From a checkpoint of a small mixture-of-experts model trained on Wikipedia: 128 experts in each of 12 layers.
Below are experts of layer 11 (counted from 0) of a mixture-of-experts language model. Rows are named router (the router's row for the expert), gate (a neuron's input weights, with its number), up (a neuron's input weights, with its number) and show model dimensions 0-255. Each number is 200 + 20 x the weight over its row's rms, rounded and kept within 0 to 999.
After each expert's rows: a language model's description of what the expert responds to. This comes from a sample of Wikipedia text that the model never trained on.

# expert 18
router,217,175,170,174,215,173,226,204,221,176,204,217,182,207,192,206,196,219,215,213,207,219,243,192,203,193,211,200,220,203,226,222,199,211,195,233,193,218,162,205,172,216,195,209,183,200,189,208,162,219,175,206,200,180,161,173,183,212,198,196,193,175,193,230,207,203,209,218,189,203,188,213,211,192,227,177,194,164,235,180,222,204,185,204,233,200,215,211,157,220,190,204,182,189,193,177,229,198,161,210,180,194,197,171,216,197,227,203,157,165,209,201,255,230,201,210,196,185,170,189,219,172,179,199,164,195,209,222,187,247,218,210,216,198,171,239,173,181,219,192,205,235,192,187,158,207,242,211,217,162,206,231,227,209,197,162,208,149,190,201,194,197,167,182,222,167,182,201,195,188,206,185,230,187,217,202,181,200,203,217,206,203,193,187,199,197,209,174,207,179,185,219,223,212,216,212,226,178,234,241,196,192,173,165,203,206,198,193,184,192,186,206,162,180,200,219,193,224,173,239,198,184,205,207,171,193,212,233,213,176,201,178,197,184,243,192,210,182,214,202,179,244,210,184,208,192,190,166,189,213,212,208,221,192,196,216
gate1,192,211,162,199,228,194,191,204,219,166,201,180,222,162,191,191,179,193,192,205,206,171,190,194,192,190,169,162,180,212,216,190,200,233,220,161,220,194,191,194,220,151,231,197,153,211,208,236,184,168,200,162,206,179,220,215,231,182,219,185,204,207,224,200,206,175,214,175,227,230,191,192,220,199,217,219,194,224,216,212,201,206,190,228,196,212,187,210,204,194,201,185,185,186,210,146,194,198,185,166,231,197,174,204,213,192,213,195,226,183,208,226,191,183,192,186,186,184,241,174,175,185,208,174,220,190,203,196,197,196,184,171,217,193,228,212,165,207,172,192,206,216,185,190,208,198,210,170,184,226,220,204,217,193,221,167,170,201,211,206,178,183,188,202,190,196,211,211,214,222,191,193,164,163,207,210,220,200,178,219,166,202,213,160,216,207,230,223,149,145,199,205,161,207,220,219,218,184,199,188,211,198,217,174,167,196,218,191,184,215,200,218,203,194,211,226,230,148,190,200,188,182,193,154,200,175,161,222,186,189,169,217,185,188,197,199,206,215,216,158,187,205,228,230,217,175,202,178,193,220,194,187,172,207,206,188
up1,195,205,217,202,194,194,216,206,189,176,174,173,170,199,220,215,198,207,209,189,208,204,214,203,229,221,208,227,207,188,183,204,200,236,210,207,199,223,197,217,199,219,214,236,233,155,185,200,202,244,181,211,215,185,207,201,181,213,194,186,216,168,189,201,184,216,241,167,224,176,215,178,186,196,239,193,224,227,182,184,208,178,231,202,237,145,219,194,208,193,192,214,180,210,175,227,204,200,229,203,194,171,196,220,192,203,182,201,176,195,191,197,215,230,168,251,196,210,199,200,213,211,207,203,197,211,149,166,193,211,204,195,198,199,149,194,180,216,226,186,197,178,196,171,215,205,180,185,209,202,222,151,189,214,201,221,181,192,234,220,162,195,233,205,202,165,202,200,174,199,242,192,206,204,161,211,215,218,239,213,225,157,204,227,185,218,203,215,210,205,195,232,176,194,187,212,161,192,204,228,170,198,200,208,201,159,197,210,193,207,226,202,194,178,180,188,178,227,241,178,209,181,222,207,237,204,206,216,166,208,191,214,235,213,209,207,196,192,179,211,198,239,182,186,220,222,196,199,174,198,176,190,240,186,170,213
Description: Action verbs and the prepositions that take complements after them, e.g. to, for, of, with, into, provide, give, make, sought.

# expert 40
router,247,214,189,167,217,207,210,194,211,192,239,202,190,186,243,210,174,198,214,210,216,221,199,195,174,214,201,189,214,153,190,201,188,217,189,209,221,193,199,195,207,184,208,200,204,199,217,187,207,230,172,208,223,225,202,199,141,212,204,178,186,159,198,190,202,200,182,216,183,190,187,211,169,204,191,209,200,180,227,195,217,189,211,212,253,220,209,219,193,213,196,205,181,190,205,181,212,199,182,196,190,207,195,161,245,233,191,211,199,188,230,166,201,190,224,206,196,187,193,191,227,207,208,165,162,170,234,234,191,189,195,227,205,203,178,202,185,188,218,205,194,260,193,209,152,204,205,195,204,193,187,193,195,222,209,208,217,195,198,191,190,208,192,191,215,178,192,224,167,166,218,212,202,149,205,214,219,199,212,215,208,187,185,221,189,239,218,175,208,185,188,205,223,218,200,202,182,167,227,231,148,161,169,194,186,191,215,159,165,215,174,164,179,188,200,186,181,201,184,219,194,186,210,215,204,155,220,197,213,173,232,178,171,201,206,154,181,154,217,195,176,197,178,206,210,233,190,218,184,201,186,190,208,171,205,204
gate0,199,180,208,197,219,171,200,204,207,193,171,197,196,194,232,229,213,175,207,214,231,182,195,155,186,198,229,221,202,259,235,240,206,203,167,174,199,188,201,156,222,230,178,176,193,173,164,210,163,229,177,182,203,168,194,183,209,182,199,191,213,205,213,187,219,195,197,220,219,203,186,195,181,164,174,199,198,167,185,207,219,188,249,155,199,192,214,177,201,172,204,171,180,184,221,220,187,206,207,179,230,214,162,213,201,199,209,204,187,148,211,176,198,215,199,206,191,214,180,222,216,212,194,195,208,181,215,225,209,190,178,221,188,200,214,210,193,217,215,191,219,206,221,212,207,165,207,200,199,200,211,173,200,188,241,178,233,233,194,196,183,212,220,218,215,185,205,221,209,197,226,195,197,192,163,197,220,155,170,170,190,160,208,160,162,203,244,231,189,193,209,210,190,233,211,174,201,212,207,207,172,238,216,181,190,192,197,214,193,173,202,198,189,189,213,204,202,187,169,199,188,182,198,209,192,208,220,177,189,195,202,183,226,222,195,209,168,210,206,187,194,202,221,211,180,213,224,197,190,223,233,230,209,154,156,199
up0,213,212,179,186,203,216,193,202,212,212,222,177,204,177,213,215,220,186,223,185,204,214,200,189,187,214,226,221,211,226,215,203,191,170,186,199,219,231,212,207,198,202,204,176,243,200,215,201,175,201,193,148,246,183,230,186,196,167,217,176,172,182,230,173,194,195,179,211,222,193,202,196,192,184,211,180,201,186,167,204,170,189,205,192,199,203,190,215,164,182,188,200,193,146,203,197,196,220,213,247,211,237,184,179,184,189,191,182,174,137,211,196,212,204,220,197,210,224,198,197,180,201,201,248,201,219,200,239,185,197,200,217,193,202,173,173,196,193,207,177,237,235,169,203,200,162,185,187,212,209,185,201,206,190,201,188,204,200,217,204,188,216,162,230,195,202,194,206,208,191,223,227,176,206,185,175,191,208,209,174,191,187,193,186,209,198,204,221,195,181,237,224,221,217,228,152,180,213,183,216,201,248,199,164,178,219,212,207,198,167,245,191,167,220,205,181,170,225,183,180,170,160,201,209,174,205,211,202,190,202,232,216,211,201,185,181,198,207,201,161,160,187,218,187,192,223,221,158,206,212,170,183,220,174,165,195
Description: Hyphens, en dashes, slashes and dots joining numbers or codes, as in year ranges 1981–1982, dates 2007-06-01, and Matla-II.

# expert 50
router,206,217,201,162,169,214,215,190,239,177,226,217,183,217,233,195,172,203,217,205,174,182,251,229,184,188,212,192,194,201,209,194,180,221,184,197,201,146,189,226,188,210,210,243,181,210,206,184,195,231,195,189,200,196,184,206,195,232,163,187,205,179,200,191,182,219,213,212,196,176,185,222,207,150,206,191,194,198,200,198,191,167,172,207,213,214,225,212,200,252,205,209,204,214,182,196,177,205,192,193,174,182,188,219,220,215,196,223,202,186,236,182,236,203,241,201,188,157,198,182,239,182,179,214,203,152,202,200,197,202,197,213,213,148,194,225,183,215,203,233,166,220,192,204,156,207,202,211,202,198,180,198,217,237,191,207,208,183,187,209,162,196,207,208,218,195,207,196,190,194,190,156,244,185,229,233,188,188,205,213,205,207,176,167,184,203,188,160,193,206,154,208,216,227,206,169,206,198,179,207,210,192,202,168,205,206,208,177,181,202,188,198,205,189,222,194,177,190,201,216,181,191,212,187,177,212,220,231,199,226,228,177,197,192,198,173,195,178,236,173,200,179,176,178,217,209,181,189,176,209,177,178,255,185,217,213
gate1,186,211,202,192,193,195,170,220,223,185,221,200,198,239,199,178,196,215,174,184,202,212,246,202,214,217,188,193,199,193,214,250,205,185,175,212,250,176,236,196,232,194,191,232,225,210,215,167,221,217,223,188,175,203,195,202,176,188,201,202,215,214,219,206,202,228,227,237,211,211,216,215,194,178,203,196,199,208,184,194,217,210,200,168,202,209,184,216,195,229,236,224,194,180,187,197,215,207,208,233,210,214,237,221,178,197,194,200,241,160,169,182,173,235,243,236,192,173,205,179,227,200,192,207,204,222,214,177,180,189,214,202,215,243,200,205,202,211,221,220,179,178,195,170,170,208,224,185,218,215,212,238,181,251,192,224,200,187,196,173,205,185,211,219,170,183,199,159,226,199,189,215,198,223,214,181,210,224,219,194,200,188,212,207,217,202,236,176,171,194,182,205,199,204,208,183,190,241,206,176,198,199,199,223,205,222,202,186,194,209,189,207,213,185,187,183,216,215,157,227,210,222,150,224,190,197,186,170,229,214,163,217,216,186,187,199,182,205,225,200,188,169,253,222,211,184,227,204,177,226,196,175,218,210,203,226
up1,201,180,197,207,210,202,209,193,201,197,182,196,214,177,169,204,234,182,237,191,197,208,212,197,147,213,211,194,174,208,193,179,203,162,206,139,194,200,167,200,187,218,181,189,177,183,190,209,194,181,185,222,200,204,197,210,199,219,164,188,186,207,175,188,185,196,209,207,185,182,190,178,186,201,194,194,178,183,218,237,189,209,226,218,214,201,178,166,223,204,187,202,197,225,197,214,203,206,177,186,203,200,192,186,205,205,210,204,183,204,227,223,262,168,172,222,234,212,184,211,173,209,159,215,203,205,200,221,217,200,196,241,221,188,224,191,226,188,206,198,214,248,160,227,204,219,182,170,173,180,185,202,224,172,207,186,211,226,223,205,193,215,227,199,219,189,192,209,198,210,176,188,176,201,168,223,172,192,143,191,167,200,173,192,211,205,169,188,187,207,208,164,246,199,212,195,232,167,185,184,198,196,207,221,218,203,225,226,193,194,192,199,172,180,212,219,194,224,204,211,205,181,229,186,180,245,230,183,163,181,211,169,180,216,220,216,203,194,170,243,204,234,162,187,216,207,191,219,219,220,206,228,156,205,199,183
Description: Line breaks and the list dashes that open infobox fields, such as "- Language:", "- Binomial name", "- Location:", plus table pipes.

# expert 8
router,212,205,188,176,208,196,246,191,201,188,231,225,192,195,210,185,187,192,217,189,169,186,203,237,156,228,214,203,197,189,186,203,190,207,200,237,209,180,223,207,208,207,214,189,214,229,231,191,184,203,197,219,222,199,207,202,166,210,180,185,189,181,165,167,196,210,240,192,206,181,190,191,206,193,228,157,172,190,234,210,232,208,188,242,209,226,231,215,194,216,192,198,173,170,228,182,223,203,200,183,171,149,171,188,168,214,167,221,173,179,201,177,201,197,213,225,181,197,182,197,189,194,192,168,196,218,219,216,192,213,186,205,212,191,190,247,194,205,218,222,179,236,197,242,188,199,214,199,203,186,183,217,214,229,200,205,230,208,192,192,214,193,228,190,229,190,193,205,204,208,209,224,204,179,220,205,221,181,216,187,213,204,170,204,195,234,212,161,211,188,193,237,229,199,213,196,216,190,216,201,185,210,209,169,202,153,212,171,180,185,183,205,158,189,203,190,190,198,192,198,208,205,218,199,148,191,226,223,237,212,193,176,195,187,205,199,189,208,255,148,185,198,164,186,193,203,190,221,171,233,182,184,240,185,169,197
gate1,195,194,182,184,217,196,221,181,215,213,190,197,172,178,191,197,166,172,240,176,209,207,177,188,182,210,177,201,209,197,184,203,173,185,169,159,208,194,196,192,184,175,206,208,215,213,193,209,202,204,158,221,188,205,210,204,205,223,213,176,194,194,190,204,207,169,234,221,222,196,194,214,210,187,209,178,209,205,173,228,207,225,189,241,182,239,173,200,209,173,196,211,202,179,227,163,202,168,212,212,197,160,189,210,203,221,187,186,190,252,206,192,201,249,158,203,166,174,198,214,215,172,187,188,239,216,191,180,226,220,163,202,182,207,191,225,198,219,209,204,176,264,190,178,182,169,213,189,201,185,214,222,189,199,189,176,188,222,250,218,192,207,208,180,227,180,162,219,189,201,176,217,218,199,208,201,199,185,219,189,184,218,189,189,185,168,231,220,191,206,221,222,226,203,243,205,193,232,203,190,179,166,183,194,202,188,192,187,189,170,202,217,171,190,173,202,215,243,199,185,194,220,203,199,192,217,224,258,222,231,173,187,202,205,179,216,180,184,214,195,210,241,184,245,189,188,214,205,188,202,207,228,209,194,189,178
up1,178,207,188,215,154,211,188,193,185,176,204,228,231,220,210,217,215,233,177,226,166,173,229,210,206,183,220,188,199,202,211,193,224,212,231,239,175,203,185,192,217,241,210,178,207,197,227,181,205,203,224,205,214,220,212,201,186,195,189,205,192,208,184,178,180,192,192,184,154,202,224,186,211,209,193,230,194,186,228,183,202,175,205,163,198,178,239,204,204,225,241,199,162,238,195,224,206,242,196,210,197,228,218,187,204,207,209,224,187,169,186,218,194,160,229,200,246,202,204,196,206,219,222,195,168,156,233,222,172,199,242,206,238,198,213,203,213,165,205,196,203,161,226,210,239,219,203,214,214,210,173,207,217,194,195,230,202,182,156,208,227,190,176,231,194,222,216,178,187,206,205,176,214,189,217,206,198,190,174,189,198,176,204,213,198,237,169,183,181,201,186,191,191,198,178,185,207,180,188,178,227,228,223,211,190,210,211,200,200,218,196,185,234,188,218,180,176,188,200,230,195,200,216,209,201,193,174,179,191,164,198,225,221,191,218,208,217,207,198,202,175,178,248,164,222,221,191,199,194,169,198,179,184,232,189,209
Description: Common nouns after "the" or "a", often in titles or quotes, such as time, summer, night, period, World, Life, Man.

# expert 11
router,233,183,194,183,190,205,199,211,188,168,219,229,181,224,248,172,166,203,198,198,202,247,204,197,190,218,210,172,207,194,217,204,199,218,187,204,232,208,186,192,196,199,233,199,209,218,201,188,152,208,191,224,184,180,177,184,212,189,207,191,207,167,214,189,206,206,219,206,174,188,168,208,181,191,203,188,205,187,211,199,207,205,199,194,203,210,245,205,172,208,187,178,191,193,216,151,201,266,203,220,195,189,184,168,200,235,188,217,176,178,226,196,200,215,227,221,205,195,214,202,204,189,195,167,186,203,234,187,199,220,208,195,217,177,209,210,183,208,252,215,177,222,173,234,185,191,228,196,225,185,205,190,209,225,193,189,189,168,176,201,158,194,206,219,220,182,166,218,207,219,206,176,227,167,215,206,199,204,196,219,181,198,198,192,237,200,208,208,183,128,203,212,218,246,220,187,187,154,210,229,180,202,182,202,232,204,181,182,189,203,183,204,173,183,184,210,168,194,196,200,174,193,226,191,171,165,217,205,212,155,204,186,180,196,200,201,192,188,217,223,204,227,169,194,222,197,157,178,178,243,195,189,210,167,203,212
gate0,209,170,198,198,197,185,196,225,205,172,191,177,184,191,214,200,175,198,239,185,226,195,185,180,207,196,186,198,195,164,202,193,200,195,195,203,203,237,236,193,221,178,220,157,229,230,171,237,190,169,212,211,192,185,179,187,209,171,176,212,229,191,183,191,204,191,240,186,187,226,214,227,190,216,203,211,169,235,181,208,220,211,231,198,200,196,187,210,194,228,194,193,207,182,178,178,186,229,197,195,189,207,181,222,205,211,155,210,177,220,175,205,177,218,200,227,193,167,237,210,210,199,198,177,199,197,192,193,150,182,216,173,219,213,198,204,169,209,201,205,193,229,197,229,206,199,199,177,207,200,245,219,191,179,208,181,208,213,222,193,195,180,186,251,191,184,189,182,186,166,215,171,209,224,184,167,190,194,225,181,217,221,236,214,172,197,176,225,220,168,201,204,209,203,168,187,181,185,219,239,176,211,197,208,224,217,208,166,174,199,190,197,198,187,179,212,158,217,195,218,185,189,202,182,229,200,239,210,212,191,198,203,186,201,202,227,259,188,194,201,206,225,128,234,218,196,195,235,184,224,193,205,188,212,226,197
up0,196,193,205,212,215,178,192,211,216,181,191,188,176,198,219,188,191,189,239,195,237,186,175,176,206,209,199,166,212,175,195,188,177,190,197,182,197,229,250,192,215,181,199,156,215,220,168,252,189,192,219,192,170,162,180,202,207,181,173,230,209,213,175,189,192,174,232,198,162,221,226,220,189,222,202,199,158,241,176,212,228,223,227,187,186,191,180,230,198,209,183,189,193,207,186,189,191,214,188,182,185,214,166,213,210,184,186,207,181,219,163,195,178,195,194,255,202,170,230,194,208,198,180,182,208,201,178,205,152,200,228,175,210,204,206,195,170,207,213,204,186,229,209,222,215,186,187,192,220,204,243,217,200,188,192,173,204,195,223,192,208,191,206,236,194,193,202,181,205,145,213,179,225,207,171,155,205,200,216,172,215,229,221,202,164,208,194,234,225,198,198,209,210,205,186,193,197,182,209,205,198,230,211,203,230,228,209,190,186,204,195,182,209,188,213,207,165,198,197,214,191,171,201,171,227,164,235,227,199,199,185,181,198,194,196,211,243,184,214,211,209,215,146,222,218,181,219,240,180,220,196,209,194,210,213,194
Description: Space tokens before a number in tables and dates, after month names, currency signs or pipes, e.g. March 1, £, $.

# expert 6
router,200,189,199,184,168,193,203,214,210,182,232,220,201,227,219,205,204,208,223,215,173,206,210,211,176,210,193,217,263,224,189,242,160,194,180,214,208,193,162,205,223,205,235,193,175,200,200,181,157,192,187,226,238,209,152,203,162,202,177,172,199,218,181,196,196,203,248,197,199,158,170,201,222,194,204,210,184,190,192,211,240,195,239,220,207,189,229,200,193,227,184,166,202,196,203,177,204,209,162,220,180,191,187,181,203,196,187,204,176,184,215,186,205,194,197,211,165,186,202,219,208,186,166,177,192,158,163,220,191,203,239,197,219,182,196,210,195,190,217,193,172,214,183,198,212,201,195,196,200,173,186,203,228,224,215,191,228,203,166,201,189,228,216,194,199,208,193,220,204,184,203,185,208,202,191,219,176,215,193,193,197,205,209,196,234,231,252,186,202,198,206,193,208,206,209,197,204,165,214,208,216,172,192,180,217,178,201,172,173,217,177,170,176,157,209,196,187,223,192,201,194,177,220,229,193,150,236,215,208,187,201,189,165,197,193,209,216,196,198,199,169,214,178,191,228,211,165,200,153,217,183,205,240,187,213,238
gate0,195,195,225,177,183,186,182,211,229,186,213,193,207,196,202,223,235,193,220,220,206,248,154,216,162,196,170,201,218,190,183,207,152,220,170,199,201,205,233,153,196,200,197,200,170,212,211,206,212,178,181,242,220,193,148,196,203,206,197,214,209,226,178,218,187,185,176,210,208,196,236,208,191,203,221,197,165,211,197,167,239,229,225,192,202,187,210,216,168,178,218,195,221,192,229,198,184,186,161,224,202,180,198,216,206,178,228,181,216,214,235,214,186,170,205,216,195,242,193,191,195,177,177,189,190,169,219,182,232,179,214,190,185,190,215,226,202,185,216,211,202,200,208,198,178,205,171,240,192,195,195,179,215,220,208,205,199,209,212,222,258,200,178,194,204,203,226,204,173,204,208,182,171,177,202,231,178,178,176,221,203,235,196,219,207,221,203,213,180,195,211,197,186,173,215,209,190,206,201,197,204,226,194,190,247,184,206,209,247,230,200,182,215,162,216,228,184,218,188,216,199,218,218,234,180,198,194,216,229,193,182,200,191,222,190,202,200,224,166,196,207,196,203,168,199,227,220,191,193,193,246,207,246,189,226,223
up0,201,212,187,173,239,203,217,194,172,210,223,205,232,187,163,203,206,189,219,191,208,179,267,193,204,212,203,210,219,198,214,203,200,212,243,215,211,229,216,204,211,213,213,217,204,207,158,183,209,191,238,201,188,207,222,181,188,202,213,198,194,192,221,210,192,205,197,210,231,245,172,209,210,271,228,174,190,206,214,195,182,193,190,198,195,182,207,215,185,217,182,200,163,193,180,169,203,213,194,197,195,205,207,163,188,194,188,239,186,223,174,248,203,194,204,221,206,198,206,192,158,212,198,163,186,198,190,185,177,192,191,218,228,182,180,193,218,149,196,189,204,188,198,196,188,199,208,146,199,209,210,229,197,202,180,191,176,185,234,191,193,192,206,152,194,184,232,205,203,208,184,203,193,175,211,175,204,210,192,191,195,184,224,205,222,196,225,201,175,173,194,193,200,154,192,225,143,195,212,211,180,214,218,222,181,177,173,193,191,218,235,213,183,204,192,194,189,168,221,200,169,201,221,201,170,195,244,171,210,192,203,208,164,165,158,190,229,193,202,186,245,218,222,204,198,204,209,216,208,205,237,217,178,195,177,192
Description: Word-initial pieces like am, Am, em, Ag, rem that begin longer words, e.g. amplifiers, amid, Among, amateur, Amigos.

# expert 15
router,210,182,198,189,205,196,221,165,223,187,200,214,192,219,219,194,190,193,221,183,190,196,191,208,178,200,222,158,211,186,192,209,178,200,204,219,199,206,202,196,189,197,208,208,171,206,200,193,205,207,212,214,219,172,164,189,193,219,200,221,179,171,171,215,163,238,244,221,187,210,201,207,191,193,215,182,210,181,220,180,191,182,185,192,210,213,223,236,184,199,206,193,178,168,198,175,206,218,196,186,174,198,189,161,186,195,187,197,204,139,224,209,230,210,220,226,177,173,190,179,210,188,188,193,184,172,202,212,165,234,246,258,235,203,189,263,207,190,209,233,190,213,219,213,215,199,225,196,216,152,193,241,234,225,167,184,208,180,148,146,177,208,179,203,227,178,190,211,212,216,218,154,220,174,208,209,195,190,175,206,192,165,170,212,211,208,207,194,190,217,169,233,223,207,195,199,246,190,198,220,193,202,178,197,189,199,194,176,183,200,180,184,219,181,216,197,196,211,199,224,213,200,225,216,174,208,230,218,189,180,198,196,182,166,209,194,199,188,208,206,203,211,176,185,187,218,188,219,190,197,205,171,199,169,233,213
gate0,224,174,211,199,183,211,181,217,226,231,180,181,222,212,219,218,185,183,192,224,236,204,187,189,173,173,198,193,206,149,209,218,205,229,201,206,185,229,176,186,189,178,194,210,188,183,216,185,172,195,199,225,209,204,192,201,191,206,194,209,177,187,201,215,177,218,218,221,218,174,174,193,178,203,213,215,176,229,214,205,160,206,187,186,175,198,188,191,191,210,217,211,237,166,232,166,214,240,215,136,211,179,201,180,175,201,237,183,206,205,209,243,209,192,217,188,168,184,203,184,223,203,196,227,206,187,164,188,197,217,208,191,210,178,223,214,219,184,178,219,217,208,218,233,173,183,194,144,222,190,222,190,191,208,183,207,164,196,180,234,171,208,180,214,219,184,187,223,243,230,225,229,200,186,214,168,183,244,218,213,199,213,173,223,191,181,204,209,211,161,201,220,228,205,208,198,211,230,180,184,225,261,241,191,216,210,192,190,186,203,213,182,203,194,214,210,212,193,196,213,192,219,183,190,182,221,187,214,231,195,210,200,219,225,243,208,196,218,220,206,190,208,194,225,177,198,220,209,190,229,232,210,185,176,215,215
up0,202,223,198,178,237,204,231,178,190,196,185,190,195,191,180,181,189,206,227,172,180,201,211,216,174,212,182,209,204,209,179,186,190,147,226,164,218,182,192,224,205,221,225,176,199,217,223,202,204,186,218,183,181,201,192,223,214,209,227,191,215,223,221,199,229,207,163,166,225,214,215,213,196,207,152,159,246,171,188,190,213,209,182,188,213,197,208,206,197,211,178,229,186,231,175,219,218,201,183,242,204,184,178,222,214,219,205,224,195,192,179,198,220,222,185,167,218,210,200,229,177,187,203,177,189,222,216,200,213,191,226,236,204,173,190,211,205,212,226,174,190,198,152,217,185,207,180,225,178,184,179,213,192,181,218,203,212,219,199,137,222,196,170,186,178,221,192,163,178,211,150,186,203,216,190,221,222,193,185,186,199,227,209,199,206,191,191,194,191,224,173,186,234,218,212,203,192,168,212,193,221,188,207,208,218,216,212,220,193,212,169,199,221,184,185,182,190,212,207,210,184,196,184,210,187,159,231,181,159,190,201,211,161,209,177,181,221,174,176,150,209,204,199,165,215,193,220,192,177,188,184,215,205,198,236,162
Description: Opening pieces of Latinate verbs and adjectives like acc, ext, exc, conc, and prepositions of/to after due, succumbing, died.

# expert 48
router,212,182,198,175,217,189,194,199,193,198,229,230,180,182,198,204,188,218,216,222,194,202,210,209,196,186,195,181,193,194,223,195,199,242,197,233,219,209,187,198,177,240,218,224,201,246,224,163,185,219,207,203,236,194,165,194,192,217,173,186,175,154,185,228,198,195,190,194,165,181,189,210,182,171,203,191,186,175,241,196,204,183,200,203,199,194,224,209,189,200,192,208,176,184,223,181,238,218,174,222,182,159,153,183,214,229,171,223,177,186,216,186,205,232,184,223,195,184,177,181,213,213,192,186,181,194,222,239,213,206,218,214,219,192,177,199,201,198,207,185,172,257,207,186,181,216,208,197,192,209,184,222,206,203,177,170,211,189,187,178,175,201,210,186,248,170,209,199,185,166,212,207,230,184,218,213,204,183,229,226,192,197,218,211,201,204,225,207,185,197,172,198,197,228,201,238,247,189,197,187,195,199,180,154,216,175,203,195,175,193,185,157,162,205,194,217,142,204,206,188,165,180,209,206,196,161,225,222,216,194,241,183,193,167,215,188,193,187,198,190,210,207,202,176,193,223,165,183,199,216,182,200,213,189,170,197
gate1,167,180,181,202,200,198,183,188,188,196,206,192,208,220,173,202,200,201,217,205,167,210,200,209,244,189,212,197,210,181,237,199,229,195,203,185,181,217,223,177,176,199,198,220,229,194,206,215,238,226,184,225,191,205,178,166,194,208,223,162,183,184,192,178,197,217,208,234,192,225,178,230,196,194,197,208,187,202,208,207,195,212,179,186,175,207,181,193,193,191,167,211,212,182,194,172,260,219,195,211,194,158,194,177,181,198,220,164,214,197,181,185,194,203,196,205,192,216,159,178,217,211,170,222,187,217,177,201,170,175,177,166,206,213,190,213,179,194,206,179,204,189,195,179,184,196,222,203,196,174,192,153,207,195,196,181,188,209,205,194,213,170,246,168,189,214,194,215,211,206,222,187,214,164,244,167,193,213,179,205,176,202,209,150,209,188,157,181,222,172,205,225,216,182,177,221,213,223,213,183,198,216,221,221,222,205,181,196,228,195,178,195,223,215,202,193,212,218,191,195,204,189,204,204,241,280,200,181,240,194,205,205,191,152,213,171,159,185,189,180,204,227,191,183,205,188,214,160,164,193,190,192,181,222,209,195
up1,182,216,195,190,178,213,181,213,213,195,196,208,210,196,176,158,188,194,178,187,170,180,212,182,238,211,216,216,215,180,211,212,188,220,236,190,208,204,187,189,233,194,194,187,200,207,222,231,199,204,198,212,171,238,188,185,227,216,250,210,203,208,212,170,224,194,183,170,205,180,191,203,178,205,214,233,179,204,191,176,201,188,198,197,204,212,232,193,204,189,187,170,200,201,192,194,222,196,180,193,207,207,170,197,220,187,186,146,232,201,190,207,213,206,187,148,209,191,174,191,184,199,169,211,200,187,212,204,210,242,119,203,206,208,215,217,211,195,174,216,230,220,173,210,168,200,229,171,194,179,194,207,209,204,224,232,230,212,211,184,176,207,191,218,188,206,216,248,217,182,200,244,211,211,196,197,232,182,215,215,176,190,233,138,210,194,195,202,188,171,206,189,184,202,216,175,218,259,208,198,204,202,202,233,196,185,180,197,195,231,250,179,190,209,217,205,244,215,214,201,204,233,208,196,216,199,191,185,200,200,217,182,205,176,211,187,184,235,223,187,204,212,195,164,221,186,174,179,212,221,170,182,185,211,176,223
Description: Past participles after was/were/been or in reduced clauses before by, e.g. led by, founded, used, released, conducted.

# expert 47
router,224,179,173,182,196,194,231,191,232,210,213,244,188,229,205,178,183,195,203,200,203,168,206,213,196,197,202,201,229,173,219,205,179,228,179,209,206,173,204,219,171,238,230,203,161,236,221,171,186,208,208,231,207,192,176,187,189,235,196,188,206,149,193,170,196,193,227,236,173,196,199,208,217,180,216,166,177,159,218,159,191,212,202,208,226,218,218,202,186,226,178,219,188,197,202,180,201,227,194,232,187,202,170,195,188,207,187,208,173,143,228,205,178,198,240,212,206,188,184,209,216,168,190,172,204,188,202,190,188,179,229,241,224,189,190,221,188,193,225,189,198,220,206,225,182,200,221,195,235,186,190,223,187,250,198,198,222,196,187,194,195,227,192,210,209,201,164,243,214,190,190,186,217,194,195,220,189,182,214,203,219,171,187,198,195,215,211,144,215,195,200,206,216,216,205,212,241,207,207,199,187,188,196,196,207,184,196,176,164,196,186,183,194,179,194,226,164,191,221,199,190,218,203,185,186,184,232,203,235,169,213,167,179,160,200,178,217,185,225,182,189,213,169,211,214,217,193,214,187,216,150,182,199,201,205,192
gate0,216,200,177,170,191,161,153,229,176,204,185,183,180,211,195,208,182,201,223,207,214,202,189,183,208,206,214,198,180,161,234,197,244,208,205,194,225,225,192,227,195,184,193,192,207,189,175,220,218,188,186,185,180,210,254,227,183,198,221,173,187,192,209,214,184,222,199,231,204,211,212,186,217,195,192,198,186,207,197,201,206,214,251,219,199,213,228,210,190,246,192,187,197,222,146,223,205,219,171,189,233,194,200,205,181,194,208,196,215,217,202,199,189,215,191,240,181,181,218,222,207,200,216,222,191,181,226,196,177,146,197,168,189,181,186,186,178,226,182,176,205,179,176,197,198,214,220,208,202,229,188,210,223,176,174,171,202,169,193,218,196,216,205,217,188,222,220,207,180,163,153,210,196,230,214,198,213,187,212,197,223,214,184,221,188,170,255,213,201,232,197,178,198,232,176,189,214,202,168,195,197,191,218,192,196,170,172,215,211,217,201,143,205,224,231,218,205,170,202,219,187,183,177,194,201,187,203,224,214,161,176,188,221,195,218,167,203,179,206,171,180,190,192,225,181,206,239,210,205,186,188,181,220,185,164,216
up0,206,198,227,193,171,174,190,228,171,174,204,182,191,219,195,202,185,200,240,217,213,207,186,196,214,201,221,209,198,139,215,188,235,215,182,186,189,207,214,216,208,205,158,181,247,207,217,174,237,213,204,187,204,253,215,188,202,195,210,179,204,207,236,198,195,231,219,250,203,218,209,162,214,196,209,226,173,177,191,213,206,194,202,206,200,194,235,203,185,221,201,226,207,200,230,191,215,223,211,186,223,218,210,207,205,204,182,231,206,205,192,205,188,232,204,196,167,198,173,214,170,207,207,205,179,203,205,170,210,198,197,226,230,204,197,203,218,227,201,206,218,210,192,213,218,176,208,190,196,204,121,210,196,204,189,202,192,184,200,179,184,153,184,199,196,234,205,214,220,202,172,205,193,208,203,198,194,199,183,207,205,217,233,206,169,178,227,228,198,195,191,188,184,193,207,201,208,166,147,122,183,175,220,214,205,179,222,223,188,226,196,163,226,219,179,221,197,229,201,229,183,211,210,200,199,208,217,214,188,213,161,200,206,201,239,209,223,193,174,175,197,214,171,189,168,192,201,187,175,212,232,202,191,176,227,206
Description: Ranks, titles and given names of rulers and officials in history text, e.g. Prince, Lieutenant, King Louis, Manuel, Roman.